python train.py --norm_place="pre" --decay_shape="linear" --train_tokens=599800000 --dataset="wikipedia_en"
Below are experts of layer 5 (counted from 0) of a mixture-of-experts language model. Rows are named router (the router's row for the expert) and show model dimensions 240-279. Each number is 50 + 15 x the weight over its row's rms, rounded and kept within 0 to 99.
After each expert's rows: "raises" lists some tokens whose logits its average output raises strongly, later layers aside; "mostly gets" lists some tokens that are sent to it at least half of the time. This comes from a sample of Wikipedia text that the model never trained on.

# expert 126
router:48 21 68 39 62 28 50 12 44 50 48 53 42 41 67 30 43 40 30 50 48 40 58 65 53 78 58 68 72 70 31 49 43 27 24 62 46 52 29 51
raises: "ft", "ce", "p", "za", "j"
mostly gets: " Bel", " Hal", " Hel", "ör", " Du", " Al"

# expert 98
router:44 36 63 35 75 35 32 24 54 56 35 78 38 39 50 44 24 31 45 34 61 28 65 55 45 68 72 77 48 48 39 44 39 43 60 47 42 62 43 64
raises: " the", " a", " C"
mostly gets: " At", " at", "On", "At", " After", "From"

# expert 95
router:33 35 44 57 75 28 27 42 37 56 39 61 41 66 66 13 29 39 41 22 49 27 50 68 59 54 63 51 39 51 42 37 19 58 21 71 45 47 34 68
raises: "he", "tra", "ran", "hold", "ena", "day"
mostly gets: " \"", "/", " un", " '", " re", " dis"

# expert 119
router:40 53 68 45 65 22 29 53 38 57 50 58 22 62 65 29 24 62 46 26 52 52 62 81 54 55 76 73 41 48 25 39 39 66 33 15 19 46 54 52
raises: " the", " to", " a"
mostly gets: " made", " used", " held", " won", " received", " found"

# expert 101
router:52 41 61 24 62 54 46 18 30 51 37 63 33 45 57 36 33 20 38 38 62 52 66 56 61 79 77 54 50 57 47 38 26 31 43 46 47 59 44 53
raises: "-", " A", " O", " -"
mostly gets: " York", " London", " Texas", " Angeles", " Chicago", " Carolina"

# expert 102
router:40 43 54 51 61 42 52 43 31 59 66 60 52 50 66 19 33 58 10 23 62 59 75 81 61 54 65 88 41 74 50 51 39 42 59 56 34 42 27 55
raises: "l", "ment", "gg", "li", "cc", "nt"
mostly gets: " due", " no", " conce", " stra", "pha", " too"

# expert 78
router:35 42 64 50 70 32 38 06 45 53 56 62 35 34 46 44 33 25 34 36 55 37 43 84 49 52 61 60 49 75 56 64 28 42 51 58 35 53 43 52
raises: "udi", "op", "ile"
mostly gets: " ter", " mem", "An", " Village", " Int", " my"

# expert 104
router:47 43 63 30 54 38 42 22 44 56 63 49 54 60 51 13 47 45 24 32 64 33 55 63 67 59 66 66 39 60 51 53 26 64 42 34 34 47 36 68
raises: ",", " in", " by", " (", "\n\n", "."
mostly gets: " him", " them", " people", " years", " days", " women"

# expert 85
router:38 37 70 42 63 26 56 43 19 36 47 54 34 64 61 19 44 37 37 31 53 33 69 57 76 54 75 58 58 51 46 54 46 35 29 61 33 63 34 60
raises: " in", ",", " ("
mostly gets: " Championship", " Award", " Championships", " Film", " World", " Albums"

# expert 94
router:27 27 51 50 69 41 53 10 47 68 39 75 35 50 45 53 28 35 26 29 58 38 53 67 48 46 69 63 38 61 45 56 34 50 42 50 23 75 44 79
raises: "att", "ad", "ale", "aro"
mostly gets: " ch", " ge", " sh", " comp", " ph", " Pi"

# expert 81
router:27 36 66 24 53 31 41 12 37 70 53 51 44 43 52 19 41 43 31 41 51 48 46 70 67 57 67 61 43 71 53 39 26 67 38 29 27 49 53 63
raises: ",", " (", ".", ";", " of", " to"
mostly gets: " service", " days", " system", " schools", " ship", " aircraft"

# expert 109
router:28 43 61 47 71 35 25 17 59 50 53 56 33 55 47 27 15 57 40 17 54 42 89 57 55 74 88 56 62 50 49 52 46 45 44 42 34 57 48 49
raises: " the", "=", " a", " one", " part", " two"
mostly gets: " became", " located", " is", " are", " named", " was"

# expert 106
router:33 53 59 36 73 16 45 45 33 27 56 46 38 64 51 21 40 34 46 36 46 40 62 59 73 59 61 68 59 67 60 51 48 32 20 35 32 57 40 55
raises: " in", ",", " for", " of", " and"
mostly gets: " album", " film", " first", " Best", " song", " First"

# expert 121
router:24 49 65 49 71 52 38 25 35 64 46 72 40 42 64 33 31 63 06 45 61 55 61 65 64 48 67 62 59 56 54 62 42 37 43 56 37 63 30 58
raises: "y", ",", "-", "a", " and"
mostly gets: "burg", "kov", "ć", "ov", "ki", "shire"

# expert 79
router:42 43 59 37 69 23 53 21 29 53 46 62 27 44 56 31 21 49 47 21 68 36 64 72 50 65 76 49 59 58 54 43 30 47 50 63 38 35 33 54
raises: "-", "tt", " state"
mostly gets: " Griff", "\n   ", "\n", "wood", " ", " LA"

# expert 90
router:35 48 84 30 64 46 30 41 30 56 46 62 35 51 50 31 37 41 28 37 70 49 49 65 66 66 68 61 49 73 27 50 31 45 37 39 35 45 31 60
raises: ",", ".", "–", "-", "'", "D"
mostly gets: " 6", " 5", " 18", " 17", " 2", " 1"

# expert 115
router:40 50 63 20 68 51 27 15 31 54 55 59 40 43 46 28 23 42 50 27 72 54 64 70 56 53 79 63 41 68 63 50 27 44 64 67 32 48 50 46
raises: "le", "f", "p", "th"
mostly gets: "idae", " micro", " k", " ant", " wood", " t"

# expert 83
router:48 20 63 18 41 22 41 35 56 45 36 43 37 40 54 46 34 44 45 36 62 39 66 61 53 61 58 67 51 42 28 42 47 49 44 63 51 75 34 55
raises: "=", "\n", "\n\n", " =", " and", ")"
mostly gets: "=", "History", "Personal", "Career", "Population", " Preceded"

# expert 92
router:50 41 64 21 56 38 38 31 45 36 43 49 31 45 49 08 19 43 30 19 77 37 57 56 70 66 75 65 36 55 56 53 50 24 36 32 34 45 30 56
raises: " is", " had", " was", " has", " did"
mostly gets: " that", " which", " who", " where", " they", " when"

# expert 123
router:35 35 58 45 59 37 34 47 37 56 47 71 49 57 56 35 33 43 45 36 72 45 55 74 71 55 80 90 38 63 35 46 34 58 58 44 30 77 44 49
raises: " the", " a", " this", " an", " their"
mostly gets: " after", " during", " about", " on", " along", " than"

# expert 73
router:28 40 59 31 57 47 49 27 35 41 46 75 45 61 47 19 32 57 46 43 44 38 57 56 53 45 54 56 61 63 60 53 34 65 40 52 42 67 39 76
raises: "|", "\n\n", "od"
mostly gets: "  ", " President", " Council", " Minister", " Board", " Secretary"

# expert 107
router:26 43 66 38 72 43 41 45 23 53 50 70 23 37 73 19 35 39 29 47 69 27 50 64 71 56 52 67 51 79 15 28 23 50 33 29 47 52 35 62
raises: ")", " |", "/", "\n ", ":", "."
mostly gets: " 2012", " 2015", " 2011", " 2009", " 2014", " 2013"

# expert 105
router:33 34 61 39 57 32 57 28 45 75 48 30 46 58 57 38 46 68 48 42 29 50 44 49 69 62 60 57 50 56 29 40 26 52 12 21 58 65 19 53
raises: ".", " |", " of", " (", "\n", ","
mostly gets: " League", " Championship", " Cup", " Award", " tournament", " FW"

# expert 120
router:37 50 71 62 68 46 16 39 47 51 45 52 39 33 53 37 40 47 11 16 61 47 55 61 46 67 63 71 23 54 43 42 50 54 26 38 47 47 40 47
raises: "t", "f", "l", "h", "th", "mo"
mostly gets: " However", " non", " too", "As", " how", " however"

# expert 86
router:37 55 65 53 61 33 41 33 26 59 68 58 42 36 72 32 38 39 30 45 59 45 23 47 68 77 57 70 76 68 33 47 54 37 54 70 54 60 36 59
raises: "-", " and", ",", " &", " I"
mostly gets: " Martin", "ș", "zo", "ić", "kov", "ez"

# expert 110
router:44 50 78 43 57 25 30 45 45 59 40 54 49 35 63 54 37 68 02 47 59 50 51 76 68 50 89 75 60 45 22 48 55 37 46 49 37 54 56 66
raises: "ary", "aries", "io", "ial", "ated", "iate"
mostly gets: "lit", "cc", " rel", "gar", "af", "min"

# expert 80
router:61 53 79 51 63 31 48 31 48 47 12 55 36 37 67 43 32 42 54 37 61 36 56 66 51 57 83 70 61 52 39 31 44 55 34 51 30 43 38 69
raises: "ele", "ome", "an", "ion", "esh"
mostly gets: " Fred", " Tam", " Kr", " Moh", " Sant", " Ot"

# expert 84
router:43 32 50 28 73 30 41 36 54 62 62 85 54 27 58 45 27 62 45 21 57 42 60 67 56 84 77 70 58 77 48 63 43 51 60 51 41 36 48 70
raises: ":", "s", "=", " and", " |", " of"
mostly gets: " Location", " MPC", " Coordinates", " Total", " JPL", " Succeeded"

# expert 100
router:22 41 57 47 63 45 53 25 42 72 64 57 33 52 78 41 38 45 39 38 52 45 45 73 67 56 67 67 61 77 48 66 42 50 50 37 33 55 49 85
raises: ",", " and", ".", " of", ";", " for"
mostly gets: " director", " guitar", "phone", "log", " professor", " actor"

# expert 77
router:34 36 66 35 63 27 55 25 46 53 51 41 46 33 58 48 38 42 50 35 44 17 43 89 56 63 63 73 50 79 51 46 40 57 57 40 49 40 36 50
raises: " of", " in", " for", " to"
mostly gets: " MPC", " JPL", " %", " Title", " Votes", " Producer"

# expert 31
router:32 31 50 44 82 26 29 28 34 46 51 50 32 60 56 46 33 55 40 31 53 26 55 67 61 49 71 71 47 59 29 54 38 47 40 48 34 64 55 89
raises: "|", "-", "=", "The", "At", "In"
mostly gets: "\n", "\n\n", "\n   ", "|", "\n ", " %"

# expert 108
router:25 45 79 37 78 37 31 48 57 62 52 62 25 56 51 19 22 34 39 24 58 53 57 67 48 56 92 56 45 58 40 51 34 58 48 35 41 50 56 56
raises: " the", " a", " an"
mostly gets: " used", " made", " a", " located", " include", " held"

# expert 75
router:38 44 67 46 75 36 42 29 35 38 55 75 49 54 65 33 38 63 50 06 64 36 59 61 74 60 85 70 33 66 56 42 41 45 24 31 28 38 52 67
raises: " the", " a", " in", "\n\n", " \"", " A"
mostly gets: " which", " when", " where", " while", " as", " but"

# expert 70
router:57 44 65 34 69 43 34 16 43 65 51 60 45 43 57 53 43 40 45 57 79 42 33 66 63 66 54 73 64 63 32 59 48 47 54 77 23 70 53 54
raises: "any", "ond", "are", "ett", "ound", "on"
mostly gets: "mb", "ban", " Griff", "kov", " Rod", " Miller"

# expert 87
router:36 39 58 18 63 19 29 27 43 67 45 51 44 48 58 28 33 46 34 43 56 25 47 63 67 46 67 57 32 70 55 44 34 54 44 20 29 55 48 77
raises: ".", ",", " of", " and", " in", " ("
mostly gets: " University", " government", " series", " member", " city", " School"

# expert 74
router:34 29 58 34 74 29 45 37 40 44 32 52 55 58 39 41 37 49 37 34 64 36 58 81 58 61 64 82 69 68 40 40 24 75 44 45 33 80 51 69
raises: "|", " ", "\n\n"
mostly gets: "  ", " ±", "%", " Votes", " Candidate", " Conservative"

# expert 76
router:34 55 76 43 57 35 26 28 51 64 70 61 36 36 54 60 32 59 40 37 60 58 50 76 72 61 70 65 67 64 49 76 40 48 54 34 21 66 55 55
raises: " and", " in", "-"
mostly gets: "tic", " water", " human", "ological", " social", " medical"

# expert 64
router:55 36 63 38 94 28 50 25 46 32 37 52 36 42 67 34 27 48 31 33 66 32 66 64 61 71 83 47 57 59 27 40 38 60 40 45 42 54 34 75
raises: "\n", " |", "\n\n", ";", ".", ","
mostly gets: ")", "\n ", "\"", "]", "}", "”"

# expert 99
router:34 43 69 51 65 42 23 48 49 33 54 54 50 45 61 20 40 46 33 44 52 51 61 52 72 58 58 68 38 59 46 23 44 53 14 38 21 47 41 70
raises: " in", " to", " for", ".", " and", " as"
mostly gets: " years", " died", " him", " not", " days", " get"

# expert 89
router:47 35 69 30 70 42 53 28 40 45 49 68 32 44 72 37 43 51 42 24 70 39 64 76 50 81 77 69 81 49 41 34 62 49 48 57 43 48 47 80
raises: " The", "\n\n", " and", " He", " It", " A"
mostly gets: " .", ".", "!", "?", " although", ","

# expert 93
router:34 44 74 65 72 41 41 40 41 69 64 52 44 40 65 22 42 46 25 26 44 56 64 66 73 44 54 81 51 76 38 48 46 58 44 39 35 52 43 50
raises: ".", ",", " and", " the", ";", " to"
mostly gets: " moved", " improve", " use", " get", " lack", " worked"

# expert 69
router:35 41 66 30 75 27 44 32 25 55 34 50 24 67 60 42 37 43 42 25 59 18 74 42 57 85 69 67 64 56 38 43 69 65 73 57 30 58 35 71
raises: " A", " E", " V", " P", " R", " D"
mostly gets: " Robert", " John", " Richard", " Henry", " David", " James"

# expert 82
router:55 62 63 33 45 43 31 09 53 49 44 40 26 32 64 49 31 54 50 31 57 47 54 56 63 69 84 45 66 86 41 45 52 35 55 44 33 66 39 72
raises: " (", ",", " at", " and", "\n", " the"
mostly gets: " Ltd", " Music", " Records", " guitar", " vocals", " Chevrolet"

# expert 116
router:52 39 74 54 75 20 47 25 24 47 35 47 25 82 67 35 45 33 49 17 64 30 49 66 63 68 49 59 54 59 34 52 45 50 39 72 23 54 40 65
raises: "13", "ér", "26", "14", "17", "23"
mostly gets: " W", " L", " .", " P", " J", " N"

# expert 96
router:34 20 81 56 79 39 44 52 30 39 52 52 26 55 69 39 35 36 29 34 60 52 61 64 63 75 68 78 64 54 43 24 39 35 37 62 20 72 48 69
raises: " |", "  ", "\n", " \"", "-", "\n\n"
mostly gets: " Albums", " Released", " ", " chronology", " Nominated", " Title"

# expert 71
router:42 48 77 25 55 54 42 30 35 57 56 62 24 23 48 31 39 52 44 37 71 63 47 54 72 71 74 53 69 81 47 65 59 43 51 41 37 52 29 71
raises: ",", " and", "."
mostly gets: " Ltd", "idae", " Medical", " et", "log", "ology"